Below are experts of layer 4 (counted from 0) of a mixture-of-experts language model. Rows are named router (the router's row for the expert), up (a neuron's input weights, with its number), down (a neuron's output weights, with its number) and show model dimensions 0-95. Each number is 200 + 20 x the weight over its row's rms, rounded and kept within 0 to 999.
Before each expert's rows: a language model's description of what the expert responds to. This comes from a sample of Wikipedia text that the model never trained on.

# expert 14
It responds to: Commas, colons and periods between digits, dollar and pound signs before amounts, and LaTeX underscores, such as $630,000, 3,565, 51:16.
router,234,239,183,200,178,226,225,198,231,193,212,181,204,177,218,196,195,183,202,201,199,175,198,208,188,186,216,165,189,192,207,202,206,202,196,157,225,193,222,194,197,215,223,171,206,197,197,197,225,203,223,185,174,161,228,226,249,156,201,239,201,167,181,210,179,223,207,204,207,201,226,206,209,195,200,173,176,175,220,193,237,191,192,196,189,183,233,222,224,183,228,176,178,198,183,204
up6,220,187,190,170,156,166,188,223,185,204,213,212,230,206,213,174,226,209,220,212,201,199,194,195,236,203,228,218,197,221,232,241,194,203,194,174,234,205,202,182,181,177,205,179,197,175,203,182,220,187,190,211,214,228,221,214,251,186,233,217,206,217,193,174,177,226,195,203,202,190,206,234,199,173,197,195,202,208,189,202,211,222,213,162,159,192,209,205,207,176,230,171,202,230,222,215
down6,192,177,184,210,200,204,202,175,195,205,196,173,217,243,204,189,194,196,205,211,191,208,200,196,187,152,184,210,195,216,203,204,205,199,149,224,155,184,231,227,183,195,165,216,194,201,221,232,165,184,234,189,206,207,203,190,198,213,200,197,195,227,201,231,203,201,218,180,233,188,189,210,193,236,197,210,241,172,214,176,198,219,218,203,200,227,241,210,214,200,222,174,153,216,170,209
up7,186,210,207,209,221,204,186,198,180,166,210,198,186,142,187,187,197,199,178,160,201,172,208,207,177,204,229,203,218,148,193,239,253,171,207,158,215,223,217,195,179,232,210,225,226,202,200,216,165,165,221,197,187,159,225,193,181,192,209,215,202,171,214,169,221,187,200,223,198,200,204,217,209,202,197,198,193,224,204,189,211,202,215,211,194,185,203,221,219,227,199,203,191,202,186,199
down7,187,206,206,196,197,185,194,188,217,214,193,187,172,216,223,186,178,200,183,207,197,205,230,170,212,205,172,218,180,236,212,219,195,211,217,214,214,189,188,167,223,216,208,153,177,191,203,230,219,178,176,191,213,179,198,210,195,203,194,174,215,199,210,225,226,226,220,238,183,202,230,216,171,207,202,186,183,185,202,180,231,192,169,172,183,193,211,204,170,176,197,220,248,159,189,251
up8,222,207,192,169,200,184,210,156,186,211,224,214,238,206,215,172,235,213,210,205,196,201,246,245,177,233,227,191,206,180,186,215,191,182,155,183,211,197,208,221,195,203,207,179,211,190,223,206,236,242,195,183,195,186,204,217,242,211,192,206,194,212,196,174,192,231,195,222,205,212,199,236,159,205,177,209,226,182,220,187,216,216,229,220,213,188,199,200,224,180,215,197,199,204,182,192
down8,181,191,210,203,137,202,221,201,179,242,189,191,179,211,233,183,165,191,221,203,205,202,185,190,205,214,164,218,207,202,165,191,209,229,178,206,182,219,215,218,180,183,183,194,173,228,212,190,210,208,228,167,219,202,228,210,156,185,207,183,212,237,222,216,203,192,184,191,213,202,229,186,221,220,203,200,220,147,185,195,189,189,181,183,165,224,191,202,203,210,205,193,220,170,209,206

# expert 46
It responds to: Degree, minute and second marks, N and decimal points in coordinates, infobox fields and numeric tables, such as 51°35′16″N.
router,234,227,193,191,191,215,184,202,202,222,198,204,171,168,212,219,211,207,217,180,216,168,236,216,200,208,191,153,193,184,218,210,176,232,236,137,229,223,214,184,213,215,198,171,210,201,196,193,178,219,220,198,197,181,221,196,227,176,188,172,212,159,174,196,209,218,199,216,198,200,246,202,214,229,187,199,174,204,211,183,207,191,195,200,167,219,217,195,200,188,215,163,188,197,186,204
up6,234,215,188,201,202,184,168,231,236,214,180,187,226,215,204,216,208,218,205,197,172,212,209,175,183,179,221,167,172,189,227,197,235,216,226,198,211,216,210,164,214,195,196,201,174,155,210,216,217,202,208,188,212,187,217,161,200,170,222,200,209,161,185,180,197,187,173,180,201,196,218,197,200,218,166,176,168,217,173,146,219,177,204,193,222,177,199,207,209,194,194,191,209,192,183,174
down6,179,202,188,227,198,210,178,222,205,226,178,240,206,176,218,189,187,205,180,190,210,180,200,234,176,176,218,191,188,175,213,192,210,204,201,202,183,217,214,232,147,193,194,206,184,200,209,237,207,217,191,212,157,205,188,230,166,155,198,212,193,183,221,227,231,215,196,219,175,239,218,206,200,171,181,220,215,186,191,212,207,193,239,202,180,180,223,224,183,214,208,228,217,209,169,196
up7,204,198,194,164,179,179,186,240,227,198,174,182,199,219,210,199,210,190,206,177,197,201,219,194,185,201,194,159,185,201,207,213,213,191,194,176,168,199,178,187,227,218,228,196,193,179,225,202,171,223,194,195,182,210,177,180,186,160,232,178,211,155,185,194,195,232,217,169,205,197,200,217,210,179,225,193,174,184,214,141,220,177,196,214,158,220,192,171,178,194,218,190,226,215,196,201
down7,212,229,162,228,212,202,234,218,182,216,204,186,170,213,178,201,176,196,214,225,188,208,220,170,199,184,183,201,216,189,167,184,171,184,204,193,192,181,224,209,196,179,191,190,212,195,198,224,200,184,203,196,193,197,200,205,214,231,182,227,184,226,180,213,197,143,206,187,204,186,242,224,216,201,216,227,226,223,176,205,163,193,145,179,239,197,216,225,221,228,206,204,204,196,215,223
up8,208,203,179,195,209,200,222,181,198,204,200,183,196,177,221,223,230,174,235,177,164,210,199,180,228,212,205,184,206,177,180,221,197,218,230,181,225,209,242,189,201,217,197,206,229,196,204,206,173,214,234,209,168,203,203,206,188,199,218,157,243,185,184,194,215,204,182,225,193,188,206,195,175,193,214,209,181,162,197,211,155,191,182,175,204,182,203,226,243,233,194,174,176,170,215,219
down8,192,165,194,210,197,208,162,172,194,229,170,237,171,205,192,207,219,209,200,209,217,195,192,196,211,188,187,171,195,220,206,210,182,213,214,216,180,235,202,209,223,202,215,239,222,177,143,181,183,199,230,214,208,186,199,178,162,183,206,198,194,204,227,224,189,213,175,227,181,181,186,209,188,177,182,205,183,207,142,180,207,199,198,220,208,179,208,200,187,193,190,209,230,217,200,148

# expert 28
It responds to: Opening pieces of split words, usually Latin prefixes such as pro, dis, re, us, Comm, as in us-ers, Ap-pro-ximately.
router,216,210,220,161,158,207,215,220,223,178,232,199,213,196,231,207,213,181,186,241,203,196,219,210,177,207,227,200,191,210,233,223,185,218,233,210,183,222,242,192,204,193,212,176,227,209,209,162,190,192,192,187,203,196,196,204,192,202,202,185,216,189,174,175,202,206,190,230,194,200,185,226,230,213,194,180,206,187,230,195,222,204,182,218,222,190,257,226,210,198,243,188,211,198,170,234
up11,192,173,213,214,218,214,163,236,225,196,180,181,217,229,187,188,214,209,217,222,185,202,195,196,222,204,208,227,189,219,183,261,218,212,209,222,185,194,201,174,202,174,217,203,197,196,183,198,179,191,207,168,237,247,233,206,186,185,207,195,211,214,200,187,197,199,227,222,193,167,242,195,196,215,184,155,213,163,209,188,206,198,178,201,238,194,188,228,169,197,191,184,191,178,186,210
down11,217,212,209,220,151,222,183,197,156,199,207,213,171,222,211,199,225,184,184,183,195,213,210,167,197,169,188,205,212,205,174,225,222,168,218,222,225,233,221,204,224,225,185,182,194,197,189,192,178,187,168,145,182,179,203,176,177,211,179,194,181,218,199,181,187,201,204,175,218,194,217,212,212,192,247,197,172,214,214,174,181,189,214,211,165,208,225,199,175,207,192,224,200,214,218,216
up12,215,207,181,180,189,188,173,215,201,195,177,192,219,187,235,180,216,168,205,240,208,180,219,212,230,212,185,216,220,206,221,210,215,203,199,212,204,205,205,222,181,206,220,195,206,163,173,180,195,209,245,185,189,213,182,225,201,212,231,181,189,184,163,192,208,227,213,221,169,197,165,196,193,219,205,155,184,218,207,174,185,215,207,157,227,193,221,260,214,199,205,198,214,211,172,210
down12,205,204,178,200,233,221,207,187,183,211,197,229,197,186,178,197,188,199,246,200,194,237,175,211,211,256,205,183,204,206,195,171,187,223,203,240,206,239,173,179,187,189,194,216,175,194,240,208,208,247,207,209,191,176,208,216,187,155,219,220,157,164,230,223,221,194,197,184,209,194,208,215,212,212,185,237,196,213,202,198,196,204,196,206,204,187,208,182,207,222,171,199,180,210,195,174
up13,232,202,223,202,143,201,209,218,207,232,202,197,207,202,239,172,206,180,219,226,179,210,211,230,181,211,207,214,186,235,239,220,200,219,196,222,192,190,224,212,204,182,198,214,197,198,208,194,200,190,195,177,205,227,218,170,215,188,232,158,205,224,162,213,206,180,208,191,204,220,207,177,200,222,225,178,189,188,209,187,221,219,172,212,234,187,239,212,177,160,177,204,197,210,195,234
down13,175,200,206,239,204,178,206,187,216,200,198,176,194,210,204,163,165,194,210,230,209,246,173,208,192,187,191,190,183,221,172,203,167,156,176,180,187,211,202,193,178,222,185,215,219,194,208,183,208,211,205,183,193,190,176,236,221,163,208,191,211,223,209,235,170,198,214,184,191,182,218,198,153,162,205,185,211,207,197,190,179,150,185,198,225,207,197,209,205,210,203,231,203,217,232,178